{
  "n_layer": 9,
  "experts_per_token": 4,
  "router_bias": true,
  "n_kv_head": 4,
  "positions": "rope",
  "attn_scale": 0.125,
  "extras": ["capped logits"]
}
Below are experts of layer 2 (counted from 0) of a mixture-of-experts language model. Rows are named router (the router's row for the expert), up (a neuron's input weights, with its number) and show model dimensions 0-255. Each number is 500 + 40 x the weight over its row's rms, rounded and kept within 0 to 999. Numbers have three digits each.
Before each expert's rows: a language model's description of what the expert responds to. This comes from a sample of Wikipedia text that the model never trained on.

# expert 0
Description: Subject pronouns like it, they, It, plus digit chunks in years and figures such as 2002/03, 1946–1950, 908.
router:458475472512521484497539509499480476464562451518462490475583486548462469503458517569577475484511524528447505523478447496513456401444518432463564505520500418527526548547565503454572475458509499480525445532472430526520426412513470553466468474585506515558489521448488578556473530527477483513494507468482473472593489562473436465463453474470545469534507497463462547500500507472593487487468490548508422504481502507534447548466515429511517427508478511513557529549494544510456493512479514506532512515454513495521557502548459556503575488527459480442592429543561480532554507487584567518478500501426476493490456533486497441537465478487451473453529594514503494504443458519578441510465531531592505475466564506467496487423558457503475467572503495480465480512441480513494530581492548
up0:513420473447495537513483475480513497503520385482493437520502501514496538424465481524477463467498556560425498489495497526561457502433516484475565434399420519557533471494482493497484445533490517563515533446569511555533515523472496597465504526458545426471557602466450500591487513493478504517487513548530537534489513514489465459525468476543472537516489537552530557451566537496557477464519518497527539459515528523501543534491506423559494423516563493487484518591564464486498539454503491452511522530548573503461500474484503499473487492526523540453496527549489453523507438542545504509491547526485447485493509532411486535510466504470520437503603453486454496480536509530416544455503503503448514443455455495491500431502427486516520530417432516474514443563478396543554478441490572
up1:536488483584456450529541457473465560498493465525519497480473503493459417425444497535482441474486488493426569519563431606504531505494529373517568524450490485561494516504489497459540464446527513481521493419474454518465531518494533500527552503502499436513479483513469527543485449521472481447494542463520530461518529502479480494469440525507425499445557560498521561474529521490500526419551503514491543567560463513510509520482510557508454500524542466518484536565555468491510523516458498463618500508523573448493451517530547517502545482521452547569494427447478518527477436571477516568473522403528448434504512589513489479449432518545551472527520524473506534468508494466470542448524475517485469432520493539496496463435473453544579430495502532464476468537571390465518495521461545
up2:481479565471504523475472580521598580444456475459498478473545555452435470527507501455465505540459488435449492500522493575453497465546599538463457542457447457522547454486517461528432481533496558475572488449534518578420530556522485547450454427547561523509500526429512517529497501455489464463556502517489465466517506467591490528429479495515523511513472513565488525453551499489487528463467458508541474452491564423513535586488552531584470521485532416502439562517557452457517503444498563472509451508486563512540511491451452495498534523478519503429466491473446529460548530522498423491521532488594458513477518503462520482476470539496513474482513497592462464540494520508506448484607469478521537546524447462536519480545504441467518475475501509490442567540469480533532434438498483
up3:520461527465525605507542435560479478516508447496512489523463517545481513528447459471464500437488505552439523514478473537514425495477484489468523507462430552523510494497514449586504494504520489545517565434530559488452569498513521492512594543467454478457589538483472468531497463485490490523498503535500514553452493452514480530491500526561491500484481502464557517445550541486465448471486480521535519492513502471518579503483571508554470467506523445435460426559548512454568511471517455491555498505505510479461458513536555496527506436532417462423517474488472545509503446515586488530483499522537421467479557476517551442545502462585539454485550495464488498512476439631492483454591534511458536486430456547500551434493417436541484437430467554444532491563495475539555564464449525
up4:532498503499497515529525530491505539539477450517522487484463480456477537422497465501470439506505565514450466504533462502532472513428452498482544447431476508586523454456527523497438453495550534495539555478551505569494531559390473595494476437520511375536500471460465497519528516548593482502463522605497500538471530548500445554478565536493499562493510531554508532520529544530510481436503534580509500469488477475470547519477498526510447510543490581473509499538545497482466504531522457507511525570535535451487435541470499506523534493527521576477529463485490455480514409505474520483513521449529429498525540516480511518495413427563546422469531511530445491461562533521492507467562453481478516453506473599427443439486420424488575445474470507504520440509461511498541489497426581
up5:588533502479542497568573555512500563523538445516533426445457515452444502488465517517501473477511512501409522516513424539493512485453494474463585469437462562552555457461443493522472504523513550562542598459504519530498488529551476557530513473458441468484542523522435482541557524487531407520452496521457536551447490432554484485523538482599424485481524549539557534437534510458514506447518571508502605483550490483514510510540477510528430482502518471511440544601548447540524493486491501467583468463527504452448452524505540493481496463540500570475429504457482515489504500535481523492510457526473444512468513580485490526552442469527486472538603466460458458525473528497525494403505469464454537501494447542483499430544460488518564511473495544501497487526511513483510459445468580
up6:532503502505516493532550584478504505511442415498499389545473527524486527497493515523452413492483527595431495450460402532501454509477482488450569461476437540558555435511465500497478472493532559519540545439546487540473558541535529553547557543437481420485485507459440437560554502499522496487468510523488563533424511460528484525538529513491449543508477524514552570430549468482523488449459531552533531453529485495497550486562498508562481447481543448476443573596536397491546479469532441551582495487514510454455441562507605500502468468491468521505459491500478479509506496578484498494548483494507458481491494559424470535526439446537564463499575496452464484497498483488510524498544484491455513432499500518472458438448454489497544519441461509505512448513514469478546523454483511
up7:546469504481513519455572526497518545519467479518472479484461479411493505477466517567539460488529478535438528486521491492500499498517523518429478439463430513517579461455517507568448409493466487492560557499556536587505549531548496560563500501507443503451507589464476509540546548568584498495384474525478475480501515489525475507479450482621456521449519552463513565436540534524516501490525520524534562499455535498467501589459523457498436431530468468473549608536509466469460444506498499485594450549535500503531467472414489458481483506469501541468497512494450534554486441493479537511476470481508473572424506476451520521547458524523495476467534504469520525548424554499502458465525494515551571522497462510523420417500532508480476462482498560493477546526525495465521422447436555
up8:512480556452520455586524575461473531513457418521553431478450502415477482478477555518472429456489476546422497505515467492492498459434511492499552438432451546512491453526530502464458464551498502553469516466505579542484541471501530504555562471453519434468509498542456504552519565495499459510492499516540470497506523553537438522483501585481447500531544598586551523476553485493532527525501532554427529479504533510481515577498482512567502496511463488429490523533543506483503503463542554504597471553512544434467468494432488539463504519557491492406517522487408486535572518535486522480536470483596507444449519517467484458502477472452512446491553519499481452497501578487445487433565515513486506480507443528462474464585373488512508498478512527482485480488436434536541539455477544
up9:523480489439523495492501483537488514523450458477496488472526485472491527407483489534489501419460462514447524531554459525476439435482513511508601481467478508540530486469469503500495484557502527535484561463504520486496527487501503554488552466533521478471550517495425493536542442487470460523499532508501533494445529502505531570431478495512459560472502493473548552483534503475593546395485482524480548504535464585463501516525465462527476457503527439446454466569593441507485460462511546513524541482532540497438492485476542480425436445569504550426480544514558446482510516538563514462540500546559489478480481580432502523518444484477572493535596443519507475510567498468451485369525524501508541482517411454485504436516455467532503523472497494445515442542461380558538474413464560
up10:565516485527492498497570572560485495588481431538538470499441611482497450490411478484453438507522486568471493507579447527547440509435513510429515489459447541526540428481431534537528466468592527471479577471553489553458538502553480542445542452478475536392519524505447496533488548514499480493505523468475509547487551540530514528471506485543515485471471543489572511457519484480441444483533577497534516536527494517515520535458575462484518486614479474508490530560544488442539523417510434433551474481492486472442482511483508491465452514500493576441501511545484461541530472522506519522553444511504487507466518521510465508462446528514512460509596500454451481537498430468497520482510509593424513479462509495472507445551498465543488524424485526483531494548542501471558475426426552
up11:541506532455521539537496558496506449528501425468485478527438494542479552490472510544437438443511504558485494478460469451598498493428495475498491435482476544546534469473491497511484423441487565473463515506506579486506482498489521535505491519409515447501577588463405453572533472530565422516454538538471472461487517515522549491482555487516486579477497433479485548518528527508518517454533546545467531478545544463526553553511526463524494445531507463449558510545502464478446506502512464535519470469496558528499509582389563481434447479508561516539478504504504507518520475518469474516540544536567489505516533522472514536434529432484531444472571538440445502448505498534462486443534469540531571459469499553468420444449451482536568490441499434462543487527508450499548501416482595
up12:512526472551539570520552572480489541495529482490458427494498567538487534484475461497459547515455519468439443500511542541455529474469478537474474502456477523494499463463444509579512495500511462480471503517451494520395473484470515494503568450473482465504535462453479471507585526492492527487484507466583501452445515427465473498443531473570488466405487540483516557465444472505473555509528508495493477485555528494437506541487505489505400524424476494524418468507552459551598480506563517560515513451588470457500509523563586539561509473540377459530510474507468555557487494511491527545508488529497544534540534504491449498469465467495465402515515502528534530574542509515450554511611459425472524482504484487538550499566509409507555446490501475551468434529493460447525561471459504
up13:556496530498513502573597519504494538489449416515497447505427552481484455493441476543471460503510550584446481504493429534508531514438486450515569431444469538536535441511450475550460440542525547498534546465566540527482534521482512544528554505441487428439510519444434457579566506524529466463481493539469525563499544489506475530530526525524445503480496525521540577417551528487559535447505543534473525519510503476468576531525545530576470468529498505434469476601552461488535494513523483549603477506528482484450462533501536463534518499534471536445435489499467451516481460527483487509528507478506490487490537527432515491553463469522555451478562504464481438490511532497464509424578509484474541492483477559446450426465419439521540478453460547518459448560501477464523515463442572
up14:548480550476505468545459521454525518470509476483545450503468543569478503544452492561451452448464520565446538501483530548537537507515465426551608440475474530570548516467515427486448481531537518495468525483580518521522526466470525504480564509476510440443547539468447459584497498498432488521449532501519472548542512468515551523476518498487404494554516473491512565483565507537513499452465545479509553512465483483465520560470580475547490506524486507432462433579494416503567501530512419514553526545528512495460408533510471508467568477483517479429500514472534434487569442528502582525561504495495468479499505503466488514570440444537496461480507548450477496503492546536470513445540498501399547478472411523494458455444462446538533514490479482512499442554456446577516490507450580
up15:611470481507497452556535497459543508522463494539479441506529578520469475490508523551445474443491537562443513535460436555490539494487469490488530509499454514530537474415445532495429450567559603496501607450494470552492452541487528565532479503477528428507505523462447489544556521544526446497407523498488534514533477490531506469514522538576468558513483455512515586430524547497564527380494533456472543503487487484467550500484456493489466498576464526492444540537486456472571493510470502534560542526521538451437452499478512522470518494472511522525475509429507484498546512519433442486520490504544476490512524509426484530537451475522514516463585518525470424544521507488530544427517532491476527506523467536449432414438462481439600461450459497512501493543501479495529450448451569
up16:556513503526540549542585516519555550554455462449525430484460540525461480480475465485513440512517502548451541495447432476468449500462541506461543455504463512560515449517514490517486473498539530584558555443500485504458531500555463628550508529435430447503508527453470409519492512514488495503474459524521549522449559436519479520527561502586479472548514545510532511453549502497518474474505481533514550411498445499480581516527516494554415428561479442427410493539516435512601519458525479489586481486517515493449479469518592472469458432473498495499502569502470490496522475553473546503441443537511451494561485556477469505581495521508524497539578489473520492545518438499527530431519553525490503498454483509488470447485451523529503511462428514521505465546506511547562468443448518
up17:521530471606506507506493532415492509578436481537461494538487558518516460462493503462451491438492544551440513472480458561482493564504505448481534533534436544530502502482460419529482485530512525474477507499506483540448516517507482535503545509465464437505549471461450481533530548534480486510502516507530524467447527455470464517500490470517491498443450487465574521530564519521470514476531517520463554472500555491492552524565488513537404520522548492458406501554557519545534519489459465431521442459481493507510493583583598471469471453510424526507426464507555568555518510531485485534465565436517521506396527599513458503473455477494541456476531467490510430547450510443463545476566460471529551474466539471473529461487454480554568548500474418526565457588580436508521511471531559
up18:481555493496414553441500430500492506455435445486521501535488524482484535470510460457484483525480526511526478460457517544534499563537471484540483524510457505481521502499529484540478501569511615532537492485573562512561517500544583480454495412479465466510469527411509472557567478522465503550536506502520476499485528462548538548473460523467486491441513530497450587512534485510442497482491407519511518445485452420456539499468572557513542470462506439473509471460469558407516516473530412461531404552550560475491513504559462404442480513488458532496498480507468487519544481480529487593536539488472541501496540503512575456485544520488538485497530504456450472523502488559541440417541460513585538495485406570489482480442426511533509561490450491597453500535474537455504480529522477
up19:518496502499459528501579507470479503530550387525566482512446521452473498457463485519460460441498564516410492512490486512513478591460484460459561494437461531548542490474456501502510457494523528515530544417588549526456545542507524546492502495440488401448539540429436506562582492501477502464402475519555523522515519456525494537519554484532477479483576512511576563505566535503539526490515545524533489535509512487495527542491544460559431449514511505435496471569493439524513535466486436496547539506514539461512522509467517537486551461514534488463459511518491475529535502521509466545507463466510448437498581639474569462471445506506554486483584446440433475493510526538468505470565498513438546451500428563447507461421469472500511524455502538446476492506486455497525548506458553
up20:508492534483449516581544528453501511540484423509575486517453544513496508507456484601478451503529519563444495518461447491593506535468465475470598447462467513555561477491514483479454438522532496505469539427535517521507495512504517499491515449450543443492478524486449494546545502529525434477471481491493498515503518515526489522521519548512478536505498521512482560424554530557528498468505570596483543468501464508437582540487475480556477474571484483445503463593570478522504445489532428475587513540538506450496435507475517507491517484564551540454479500486466452549520419561523525506559485499530490482499518544450484478522485446513530474463559499501472478475501540556462509397495544516425489485515452531455476411504387482512549482431487510479527383509493421515518517516437603
up21:493548523445416600441465497528503485497461493509532507517500559551495526478447536547536481454502468534488440504492563541519478562581565495476531456460418545450477534494563457534479468454512559566511509471516596538490464466471543504516581524508413491491564523484491465511550525503478492477449509457610475409578484504501558476496517496429490479443446556485549597485506486571435463510494480525562541499452521484460493496461530476495426460482548418431525486524470506508563530473502440485528497560588523506513480448566524480519459497494518493494475414534473466541542438453571493514529545554510541487537462476522539529475471502568474520543521487573521467499464578430448529479556484463481566510461490499498559485475494512441504465488510488501485464547465459486508452496452561
up22:541514451496470457516514571514487517538446394480522480480501501506496470479486540502470439491526512601418523467534441525552499445507522483457563447454439495499520472466487523533463465536541534480461561507552494512483555514504536585505463448457449490465495512395487471532531539494494492491492427548529516538524519529469503448510481521566473557488505528497469538490536604563555493560496500546493465465511463527524515547461500417571499502587434545472479459555588494532544527418574462433536484459564522430481483490503532493500468505487471513507457551478490523521518527499489515540563434449464427461462568533403556476510461508531492475479575545586515487465548555544454507478546514522562531490505426526455494424475459445454493499430455540510524492556485515455487508461465547
up23:530476561549456528550522557459529551484479490427473527480452560477497480477427527512478444481501535482409483512469484613522544551500547466444603509462460556570530449537494452548431495504547550482496541493451490549493528503457486527467496518520495420465510451410485492531519508552499460496465427510576431522459526464444505492495546512488495491524536483509515547444503518487537482480470511512457540477498525486459528511508492509559458501535516495476457477571514508508511472460496410530566460509482515455462507625499608520471489444547511536475459444503542526503500395523477564477514537507533470503531532547477534511480417505477483480467569505516489473540532515505499480490549477480483483448416493477480477437432425456548545447473441507507516455524486393481539551471460617
up24:550543484467461552553524473488488515541446449440518490472433533508506564477502522546467421470488515517439531521493454542576550493484471493467615485494490510522493489511496482508396457514553520516510527425506500544459547554506489596477460483502500468482512575461444464567520499426505468493463496540480543508487574497478497575522532474481454528512550465486510582436546494546567522496536483520518513502499509452479567521508509547546457489538522556374500463556528430511475479450538461528523559471550518518487480544499539464489511490563517553478476479485454456521604474545493438493532517494514474491536512569487503492486456433528536465508573387501467450551516498495502495417586473489493513466496462494465513433531454441484536490433505493473481450542511427526532436440421580
up25:559452530460498491547566489532531565556475483468552489484433536506446476519439470531480490514507534511463480478503513503558518503459556530449534478428439540553495406485447501522492486512529497489469567467526543528487561521517503549487510508493452419409521546447436457538580455502516473495464506523501521573446525516539507501538545482554524556489519517514525567469536528485539533480531504548507502462462544505473547512525510513525467459508479471440462521590555394472532553469471520514552517471529467488494460521507565507573464472577471513476527525509462470505492447552529493536495522508517454538460574502413512560525454531541566404416535465536469486502509491472516530463519558504440515493458511487482475420466474428507525585433452550461457452535505386476576478440439570